From a checkpoint of a small mixture-of-experts model trained on Wikipedia: vocabulary 2048, 4 picks a token.
Below are experts of layer 3 (counted from 0) of a mixture-of-experts language model. Rows are named gate (a neuron's input weights, with its number), up (a neuron's input weights, with its number), down (a neuron's output weights, with its number) and show model dimensions 0-127. Each number is 200 + 40 x the weight over its row's rms, rounded and kept within 0 to 999.
Before each expert's rows: a language model's description of what the expert responds to; "mostly gets" lists some tokens that are sent to it at least half of the time. This comes from a sample of Wikipedia text that the model never trained on.

# expert 49
What it handles: Letter x and plural s. Final plural s (elections, artists, Awards), the letter x or × in dimensions and words (Ta-x-onomy, 120x165), plus -ography, -ology.
mostly gets: "x", "×", "ography", "equ"
gate0,224,113,273,167,217,175,98,221,285,211,161,167,188,169,171,220,191,204,204,225,156,191,177,214,182,209,179,198,322,169,231,212,207,201,195,289,201,283,188,221,262,224,125,189,182,155,140,136,175,222,187,197,315,237,168,213,198,183,160,124,266,157,176,207,191,187,216,205,204,234,199,189,160,227,188,227,189,232,217,159,187,247,194,185,171,188,281,286,280,197,220,203,161,216,181,209,227,208,138,209,209,167,226,203,211,149,184,249,234,217,204,141,219,225,177,272,161,223,118,207,153,144,178,261,187,188,192,215
up0,194,237,179,210,165,210,251,148,129,144,223,306,214,227,230,220,203,163,221,233,259,169,231,195,166,228,184,247,153,178,121,217,195,165,199,214,176,147,251,180,156,173,257,218,232,221,245,236,208,183,209,192,93,158,255,149,170,200,214,262,125,233,242,162,272,247,165,176,168,142,171,182,236,148,232,200,226,144,164,181,253,143,239,221,260,204,184,162,116,163,157,231,190,175,235,239,184,237,268,192,218,264,205,151,204,248,251,143,144,181,222,277,171,228,206,204,235,220,245,219,207,245,248,173,175,196,239,159
down0,208,200,205,224,187,184,204,139,181,200,126,179,201,152,226,179,201,155,238,271,124,218,219,249,197,233,160,173,81,186,212,135,155,184,162,278,175,169,200,148,200,215,163,174,246,170,240,261,231,200,255,161,162,164,157,232,159,196,165,197,226,235,197,197,257,259,251,174,117,191,210,246,253,118,173,214,216,157,254,209,194,210,219,199,299,131,150,213,104,192,183,262,188,196,200,187,164,215,156,208,253,296,199,217,221,229,170,194,165,210,175,136,222,267,206,201,195,291,210,241,209,229,228,231,162,200,213,185

# expert 33
What it handles: Second syllables after ca/pa/ma. Second syllable pieces after openings like Na, ma, pa, ca, e.g. Na-me, ga-me, pa-la-ces, ma-the-matics.
mostly gets: "me", "ous", " plan"
gate1,176,212,262,230,162,208,152,171,179,253,122,231,113,231,209,174,168,196,205,184,204,246,204,185,187,200,222,196,226,246,85,170,136,236,197,162,247,229,262,138,139,204,223,234,174,217,217,290,234,230,164,279,234,205,235,202,160,190,193,199,152,167,165,211,217,207,107,179,217,191,207,183,191,222,227,226,187,139,176,151,227,202,161,121,166,207,224,175,239,244,130,212,169,273,217,224,292,188,212,235,144,247,215,158,226,159,208,136,165,194,179,194,227,229,236,185,194,144,282,253,237,215,120,217,184,142,172,259
up1,198,227,149,175,177,217,253,227,271,161,200,273,191,186,180,232,246,211,190,210,172,163,215,189,200,160,170,259,235,194,231,251,237,192,189,159,224,228,165,243,237,202,184,170,142,136,189,157,211,123,195,208,173,197,233,208,212,258,141,141,222,194,249,164,200,453,187,232,204,152,188,204,168,162,196,212,206,221,222,173,204,186,213,286,172,218,245,161,162,191,241,183,263,150,188,170,230,211,184,251,217,198,197,188,189,206,214,265,245,204,271,172,192,223,214,196,171,159,190,203,205,235,235,149,226,180,146,193
down1,167,221,235,169,165,154,196,193,169,219,173,154,227,275,277,227,185,135,250,180,148,147,123,209,266,200,171,164,162,232,225,176,198,84,262,161,254,189,196,170,199,240,172,171,270,218,224,126,160,275,181,163,140,185,265,277,245,218,124,201,172,141,261,219,145,187,221,254,240,194,167,173,266,169,114,219,206,224,171,207,192,208,251,163,191,240,178,125,217,219,202,234,186,252,176,130,139,178,180,220,253,197,203,171,196,202,185,191,170,203,164,216,178,192,200,190,146,150,216,226,200,124,209,181,146,195,189,176

# expert 37
What it handles: Numbers, million, career. Word endings and headings in infobox or list text: career in Scientific career, million, 000 in years and amounts, -able, -ion.
mostly gets: "000", " million", "0,000", "style", " career", " much"
gate0,218,226,200,248,193,230,172,98,176,204,245,247,230,188,188,223,231,253,211,205,242,217,172,148,178,266,233,221,162,276,165,153,165,136,230,210,148,120,207,212,261,183,197,151,204,251,151,151,190,253,206,167,149,185,221,225,252,199,209,230,136,150,194,229,227,261,239,222,214,230,172,270,262,212,143,247,299,169,177,166,204,220,169,179,236,204,156,238,141,184,254,158,228,152,259,199,258,101,184,250,173,167,185,193,282,192,178,207,128,166,160,166,184,180,239,179,218,199,185,160,231,196,125,182,192,143,165,211
up0,177,197,172,189,238,246,209,112,189,194,295,228,267,213,160,206,208,231,187,184,205,62,174,140,211,251,210,250,204,290,244,217,282,151,184,230,126,187,197,193,201,187,199,186,186,237,208,167,192,237,202,162,149,216,201,202,236,171,209,251,167,190,174,238,202,258,210,209,189,170,150,217,234,174,48,251,318,157,158,154,215,220,182,158,196,277,184,208,183,212,223,210,223,251,221,241,273,86,182,213,207,174,203,213,227,212,196,181,179,231,215,190,150,247,215,216,229,185,183,173,235,190,204,209,198,232,200,195
down0,169,190,181,240,250,237,126,224,235,137,158,191,139,163,242,242,291,250,209,205,262,239,105,197,184,244,233,175,162,123,198,242,255,173,204,204,206,236,211,176,216,132,254,162,192,282,170,222,212,236,166,168,212,169,178,262,153,194,177,213,185,230,247,109,123,175,279,199,223,230,244,176,281,268,151,198,203,213,284,214,226,146,190,172,203,159,207,218,248,192,235,194,160,183,209,226,256,231,222,170,201,224,170,202,265,185,197,255,193,176,184,209,232,186,140,224,181,255,220,146,186,277,214,183,206,226,250,144

# expert 53
What it handles: Piece after w or b. Second piece of words beginning with lowercase w or b, such as ant in wanted, itch in witchcraft, ill, old.
mostly gets: " require", " Y", " Wal", "lock", " Ke", "JPL"
gate1,167,313,244,182,195,248,222,200,243,141,177,185,225,215,305,186,241,277,143,170,280,292,167,201,202,151,160,143,143,132,205,253,196,164,168,137,204,196,226,198,207,214,192,301,191,184,183,267,216,190,190,276,204,175,249,258,234,229,187,259,241,162,176,168,154,184,190,154,141,182,165,181,161,157,161,172,211,142,215,155,187,239,189,174,203,214,247,184,251,192,212,188,187,231,185,231,252,204,165,157,219,180,162,203,251,169,295,197,175,161,168,206,189,236,241,192,198,178,287,197,190,259,262,229,195,179,172,218
up1,172,222,255,209,189,188,230,215,199,168,174,149,218,301,277,215,197,280,193,241,279,251,153,184,161,189,192,170,147,185,248,251,241,187,206,181,160,181,232,186,204,117,192,232,137,177,259,249,178,171,142,206,174,233,267,212,283,222,246,177,221,208,227,155,197,250,270,171,115,236,204,182,164,207,221,182,145,155,221,245,181,278,165,260,251,208,219,148,258,174,218,169,168,267,182,221,179,183,238,142,122,142,155,224,191,244,267,232,151,171,161,242,197,215,216,213,245,206,226,145,240,211,213,189,151,207,245,199
down1,228,266,250,198,177,184,194,220,215,178,219,191,232,200,168,175,185,155,187,229,242,201,221,187,230,148,290,173,232,197,226,251,192,158,263,186,178,177,216,168,164,154,194,169,147,230,223,227,151,200,189,240,299,225,252,181,240,190,107,195,204,231,227,152,180,174,278,154,185,165,246,229,182,243,294,211,256,221,166,185,99,192,223,227,243,234,183,196,205,169,241,175,188,229,130,244,175,189,200,226,210,231,131,250,134,294,258,168,235,203,198,285,234,154,234,236,212,193,280,216,222,121,136,248,187,163,179,168

# expert 46
What it handles: Relative pronoun and openers. The word who or whom after those or a noun, plus open parentheses before years like (19, and short word starts like un, p, Ca.
mostly gets: " (19", " Ca", " un", " who", " Da", " p"
gate0,202,126,200,103,211,263,167,264,150,259,264,237,209,204,124,220,210,254,163,191,131,166,249,200,216,212,150,180,195,185,229,290,245,260,131,178,207,232,173,159,246,199,119,208,173,192,132,213,218,276,237,159,220,175,183,172,158,178,215,238,212,205,202,193,195,197,209,238,138,165,169,213,227,238,152,193,257,176,145,214,238,188,247,179,182,153,220,158,213,217,243,253,276,167,208,175,136,182,255,234,188,238,226,219,184,270,200,181,240,230,251,280,234,190,162,208,160,166,214,179,134,191,167,164,191,162,268,272
up0,218,228,176,161,227,219,174,177,170,102,151,173,167,218,197,227,161,261,200,249,144,178,233,226,190,229,196,175,189,241,256,184,180,233,159,214,244,213,136,147,179,177,181,222,232,235,210,181,214,210,180,220,156,193,132,217,213,181,262,179,209,117,137,230,186,182,173,195,176,155,250,189,257,189,205,219,186,256,106,161,238,211,211,230,171,191,154,186,252,204,248,253,236,139,208,208,147,179,206,261,190,242,251,169,289,278,209,194,323,152,234,181,190,213,196,168,243,102,191,172,144,201,96,198,191,180,256,251
down0,229,157,263,200,229,209,220,188,184,174,218,290,218,150,159,138,239,268,193,158,182,182,228,83,155,232,157,174,209,189,184,215,239,192,240,256,173,164,195,208,214,220,151,206,206,262,165,232,246,150,171,203,149,208,178,157,258,170,185,170,247,231,144,156,124,183,208,234,259,223,199,163,236,270,255,292,169,161,217,244,230,169,147,164,177,228,172,257,149,196,237,236,199,295,189,226,202,232,224,191,202,145,126,186,231,155,189,210,152,290,203,191,161,184,204,187,149,230,274,185,191,171,158,172,211,184,117,230

# expert 22
What it handles: Capitalized word beginnings. Early fragments of capitalized words, often section headings or names, such as A-r-chitecture, Ca-st, Al-ternatively, St, Sa, Ri.
mostly gets: " St", " Sa", " Ri", " Al", "cc", " Ad"
gate1,230,247,199,228,140,208,143,214,184,182,174,254,232,237,263,205,180,212,240,270,182,210,184,176,163,120,190,261,190,241,244,206,225,144,156,179,173,200,245,158,303,188,174,243,257,152,229,238,168,190,192,131,250,193,167,215,112,220,254,204,297,242,209,162,189,194,225,214,247,228,140,241,241,177,216,202,226,250,129,248,201,167,89,164,140,193,172,121,237,275,172,185,222,231,245,168,225,281,232,177,169,179,182,170,173,201,161,248,259,196,168,201,233,202,250,222,237,205,214,134,225,208,233,232,197,207,205,168
up1,243,237,175,244,154,201,104,227,194,167,174,265,217,230,237,215,172,230,253,278,168,242,191,158,176,118,196,250,209,228,193,220,242,121,186,212,152,203,308,175,291,204,167,249,261,145,240,197,149,178,182,179,241,206,192,179,149,227,243,212,275,198,228,131,182,201,213,188,269,248,158,213,226,188,248,190,228,244,133,233,200,187,99,165,185,216,143,160,235,263,166,183,214,274,239,192,237,240,211,193,180,222,182,171,188,207,148,255,270,172,141,197,243,145,205,221,228,183,203,138,199,197,221,231,179,202,230,180
down1,206,255,223,228,286,137,235,160,193,246,205,225,172,196,156,209,225,232,225,255,229,228,136,145,201,245,237,260,169,211,249,213,226,195,256,185,191,182,184,198,229,144,177,248,170,244,195,156,198,211,223,186,270,253,184,121,189,206,248,188,259,270,157,176,233,246,209,249,229,197,160,184,189,178,214,215,251,292,183,166,186,178,121,265,240,194,326,185,230,295,153,210,225,232,245,150,226,254,295,172,191,143,170,247,190,212,203,158,175,177,223,193,169,188,187,201,211,172,249,114,243,229,136,195,200,190,193,198

# expert 61
What it handles: Syllables after L/R, -ight. Pieces following an initial L or R, such as L-ign-y, L-il-li, and endings like right, light, ight, man, line.
mostly gets: "MPC", " First", "right", " Sea", " German", " Star"
gate0,227,165,178,206,248,144,183,200,175,213,147,123,201,262,196,201,228,164,183,205,84,256,205,219,179,202,177,179,199,112,237,207,208,267,219,206,305,206,208,267,216,268,229,191,234,224,249,205,223,179,262,168,207,163,212,197,199,215,163,159,179,205,215,187,125,190,214,231,151,188,263,183,145,207,212,161,174,196,247,244,152,230,206,277,126,193,252,247,232,213,225,211,187,174,183,227,154,224,176,214,184,157,149,268,220,183,196,222,171,180,254,198,165,305,251,296,185,227,165,213,236,174,89,174,145,164,187,219
up0,272,155,175,196,289,259,154,243,180,219,173,174,197,128,103,171,251,236,236,146,182,274,236,154,196,247,188,219,195,125,203,220,174,205,265,163,211,228,177,225,185,204,178,225,205,173,169,161,177,190,244,140,186,183,232,173,213,176,187,170,255,216,183,156,160,171,178,228,194,158,255,173,233,250,286,169,198,221,192,247,84,157,159,279,225,227,134,265,183,270,248,212,152,183,289,235,200,191,158,200,165,217,160,243,239,187,147,218,254,200,181,222,250,240,216,216,226,253,223,225,219,164,180,169,166,205,142,232
down0,208,120,212,130,261,216,207,249,172,234,185,227,246,172,195,148,209,220,141,193,173,217,176,197,138,136,159,231,233,253,192,237,277,177,125,228,185,242,143,126,152,204,292,139,154,218,174,168,135,215,230,213,224,190,235,207,167,198,159,179,161,163,214,150,108,249,247,179,176,198,180,259,153,209,284,201,270,248,168,233,179,161,149,218,176,281,217,201,263,240,191,173,190,232,272,154,205,183,249,200,234,230,155,183,181,194,258,309,152,204,176,228,220,186,226,193,185,210,183,179,190,173,210,246,192,213,173,242

# expert 7
What it handles: Cyrillic letters, J/Col starts. Cyrillic letters inside Russian or Serbian names in parentheses (Анато-л-ий, До-л-ни), plus word starts like Jo, Ja, Col, di.
mostly gets: " Col", " Ja", "р", " Jo", "в", "т"
gate1,167,247,192,220,118,116,139,265,184,261,217,199,189,164,191,166,167,206,265,194,207,179,169,223,216,220,231,179,208,174,150,254,171,96,171,165,228,134,224,177,138,109,150,200,150,218,178,222,241,201,218,204,231,173,285,190,116,201,162,230,208,186,257,91,164,216,205,204,298,173,191,149,179,260,165,146,277,237,212,259,168,190,244,230,243,227,208,242,185,235,223,243,205,207,175,197,177,200,229,194,185,208,219,252,144,190,182,143,195,205,182,200,173,173,202,121,182,239,247,271,145,196,172,175,241,209,162,196
up1,193,280,182,165,184,138,185,249,237,199,191,246,208,196,200,155,202,177,256,200,215,223,259,185,236,211,179,172,180,201,167,231,174,189,190,183,244,195,111,186,190,228,230,214,211,229,226,221,226,198,208,286,183,150,208,193,202,210,154,166,198,200,216,176,129,134,246,150,231,193,226,149,269,277,155,157,185,255,199,276,164,230,217,254,190,197,141,224,237,205,273,250,220,152,318,208,234,111,212,199,151,202,206,136,198,197,167,165,188,216,160,130,253,143,204,161,125,214,210,201,156,254,213,142,318,237,164,209
down1,305,171,189,137,243,176,223,198,155,227,186,207,254,219,214,185,193,193,180,169,188,204,137,144,140,173,212,147,196,215,234,160,219,236,256,224,174,173,226,319,235,205,231,188,92,178,159,187,257,239,208,136,174,159,218,196,261,194,179,164,200,167,170,105,227,236,234,140,208,197,177,250,148,163,169,187,193,210,178,210,225,200,158,237,255,178,173,246,142,197,178,141,161,185,221,210,235,222,250,238,244,191,180,223,207,245,214,253,244,230,168,213,183,219,233,223,194,154,217,259,160,205,171,91,190,174,324,243

# expert 60
What it handles: Word-final pieces after short stems. Last pieces of words, such as y in any, ner in manner and partnership, closing parentheses, plus nouns like debut, defeat, role.
mostly gets: " back", " defeat", " debut", " Republic"
gate2,205,173,146,216,200,207,217,178,156,167,238,201,166,181,208,253,245,252,99,202,226,204,147,182,226,214,191,187,251,198,178,129,204,153,273,127,331,262,229,208,233,193,198,172,131,188,196,235,250,206,202,265,235,239,226,200,193,212,238,157,191,189,239,247,199,256,227,201,206,266,211,177,129,206,184,267,240,204,214,220,253,157,190,186,267,94,169,218,184,213,276,187,193,228,226,270,220,207,177,174,235,225,235,239,197,180,175,175,150,205,249,242,246,183,172,149,183,132,126,187,226,194,195,265,202,182,251,108
up2,192,209,174,205,183,196,191,237,165,161,217,242,213,173,154,240,252,241,176,176,221,257,243,173,234,277,175,155,268,202,195,139,232,224,270,211,215,255,226,152,205,193,194,118,130,251,223,221,279,268,206,265,213,248,254,222,223,234,138,260,142,228,31,179,237,229,276,163,194,228,179,133,162,232,226,178,184,172,166,237,222,186,189,213,242,189,157,230,187,190,208,243,191,234,160,224,190,184,125,213,197,170,236,203,224,228,157,223,182,209,243,176,234,236,256,239,141,180,165,194,219,244,129,210,153,225,208,223
down2,221,116,247,217,291,237,173,180,185,191,226,225,227,224,256,148,159,221,179,184,157,140,248,237,199,233,208,220,137,217,220,252,162,241,152,219,231,191,211,225,195,132,182,231,201,220,265,172,232,202,227,276,252,244,223,238,253,155,225,184,204,169,282,182,225,206,233,187,218,214,239,237,229,251,235,171,162,183,183,119,267,157,160,178,228,163,309,167,246,204,209,152,165,193,198,198,219,197,203,212,171,287,156,257,174,175,221,179,144,183,190,239,209,145,198,208,215,175,165,239,133,136,173,124,285,110,188,225

# expert 20
What it handles: Mid-word vowel syllables. Second syllables after prefixes like dis, re, ex, de, such as o, no, co, ea (renounce, exotic, discovered), plus short words do, no, to.
mostly gets: " having", " do", " no", "fu", "no", " po"
gate1,166,232,228,139,149,211,161,216,175,217,230,186,196,167,190,208,186,203,234,144,173,222,175,243,280,206,188,190,179,162,209,169,215,120,230,190,192,236,212,176,184,278,201,217,142,201,243,128,155,239,231,202,158,195,244,186,204,218,230,162,170,113,234,227,169,178,149,233,241,188,172,267,240,186,181,304,221,230,214,156,172,281,244,185,230,202,275,190,258,266,230,222,162,257,273,165,218,229,176,131,168,246,250,192,217,201,175,207,258,183,246,284,189,254,194,232,221,256,184,146,152,237,208,172,218,194,304,121
up1,148,245,230,157,159,231,154,239,162,168,182,208,200,181,141,182,224,194,250,169,193,177,198,237,289,205,225,168,206,162,201,164,220,119,242,224,220,245,199,211,188,212,226,249,181,163,232,117,142,179,213,228,139,211,250,177,233,194,235,211,153,166,278,217,173,196,186,206,254,177,172,230,235,176,215,287,197,233,200,181,180,279,274,230,229,222,263,174,221,294,227,211,119,260,250,189,214,255,202,147,201,251,208,230,216,171,193,226,241,208,259,237,171,283,189,157,211,250,145,137,137,245,217,210,155,186,277,121
down1,150,188,220,195,195,204,182,189,163,152,208,128,268,151,272,243,233,193,150,166,162,191,169,133,220,238,140,261,223,170,221,249,180,198,297,220,204,243,235,135,163,264,265,227,149,175,264,240,120,202,201,160,186,241,252,158,204,184,257,167,164,185,196,190,145,214,165,191,180,223,198,215,201,231,200,199,209,219,180,209,174,248,218,262,221,177,230,232,192,147,217,167,162,253,260,212,316,195,191,109,201,209,220,124,216,210,168,210,193,173,225,183,236,135,230,207,224,234,170,162,198,279,267,187,296,240,209,158

# expert 28
What it handles: Review and abstract nouns. Stems like critic, character, addition, tradition, and pieces like ide, ition, ception, often in film reception sections, e.g. critics, criticized.
mostly gets: " character", " more", " critic", " addition", " tradition", " make"
gate1,203,198,197,203,203,162,189,139,232,234,209,165,235,194,200,186,275,178,220,218,214,262,196,236,252,238,223,212,182,124,249,273,163,187,202,176,242,188,194,193,162,134,219,203,212,192,164,200,230,127,184,197,220,162,173,178,120,186,207,161,294,193,191,171,287,173,206,161,241,243,314,241,217,269,174,205,229,229,204,175,228,194,205,226,229,259,224,216,233,137,315,226,147,213,199,235,201,238,241,178,197,174,176,196,175,164,162,182,208,198,215,95,188,218,222,175,207,219,154,193,46,197,198,223,258,233,273,171
up1,210,193,179,176,153,174,191,165,255,208,245,177,252,184,160,184,295,161,218,228,243,224,172,246,233,228,190,204,189,180,271,247,196,203,233,201,226,161,156,173,150,146,182,194,175,226,180,242,212,153,158,187,202,210,169,196,135,224,170,212,199,164,172,122,259,138,172,185,248,256,295,237,240,263,157,242,181,221,193,182,205,216,187,224,263,268,207,222,217,150,271,230,142,237,237,245,211,232,229,174,219,159,163,142,165,209,170,185,216,272,234,115,197,223,243,150,237,220,147,167,89,211,179,253,207,256,295,152
down1,219,209,247,152,152,163,183,200,173,156,208,182,265,247,128,235,220,192,171,151,292,198,190,171,223,150,236,177,192,207,212,195,146,210,222,286,148,175,177,229,222,233,173,203,141,213,208,197,202,172,142,222,110,223,202,135,214,200,207,224,273,123,215,163,201,184,239,159,230,167,173,249,172,197,147,271,208,156,218,252,188,227,207,255,235,260,256,272,146,238,186,185,141,180,194,182,246,167,192,247,293,235,208,183,170,143,239,206,159,130,197,173,174,244,225,126,210,198,251,231,216,198,219,293,210,114,164,166

# expert 16
What it handles: Plural noun endings. Plural suffixes s, ers, ies, ities, ations ending nouns, plus general nouns like people, children, women, services, and information in infobox headers.
mostly gets: " people", "ities", " services", " women", " children", " education"
gate0,220,235,154,207,155,276,136,222,180,171,231,190,200,227,191,227,173,149,231,264,230,184,173,170,223,198,208,260,298,270,215,146,176,266,244,169,131,214,247,211,202,162,177,179,210,233,179,248,144,241,165,170,227,242,140,216,226,228,163,194,124,184,140,221,232,135,176,236,202,193,224,223,244,250,238,229,254,211,173,217,160,223,164,215,220,232,143,216,193,265,145,229,191,233,214,237,154,297,119,176,180,193,213,132,227,242,237,181,207,193,252,243,238,174,200,209,174,295,233,182,243,190,158,241,215,84,204,216
up0,218,213,156,184,163,274,142,212,165,212,225,194,193,232,193,226,179,163,238,238,240,166,152,165,233,169,198,228,284,259,174,184,182,256,229,162,107,205,233,173,186,162,146,174,174,233,167,237,185,214,43,286,229,268,179,233,211,223,180,180,127,186,156,208,205,154,155,246,183,214,217,205,232,248,233,200,262,174,173,201,149,208,148,214,187,248,148,192,178,257,177,191,193,192,201,237,156,258,143,136,191,125,190,131,235,231,212,168,183,216,238,237,264,170,203,176,208,291,233,194,245,200,164,227,192,131,202,236
down0,219,231,176,207,129,243,190,257,246,220,235,143,209,191,242,211,243,163,150,303,164,223,91,233,204,153,208,234,195,243,217,239,277,165,157,203,194,154,194,221,231,214,222,231,210,181,211,218,237,230,280,162,257,209,203,277,269,180,176,192,137,203,267,206,199,199,196,224,145,179,233,214,248,264,191,198,210,240,189,205,209,163,117,244,189,155,168,206,174,253,192,197,129,165,208,261,218,201,179,173,240,173,167,228,213,206,167,79,247,209,179,144,218,177,318,208,245,207,250,158,259,213,178,181,174,173,224,185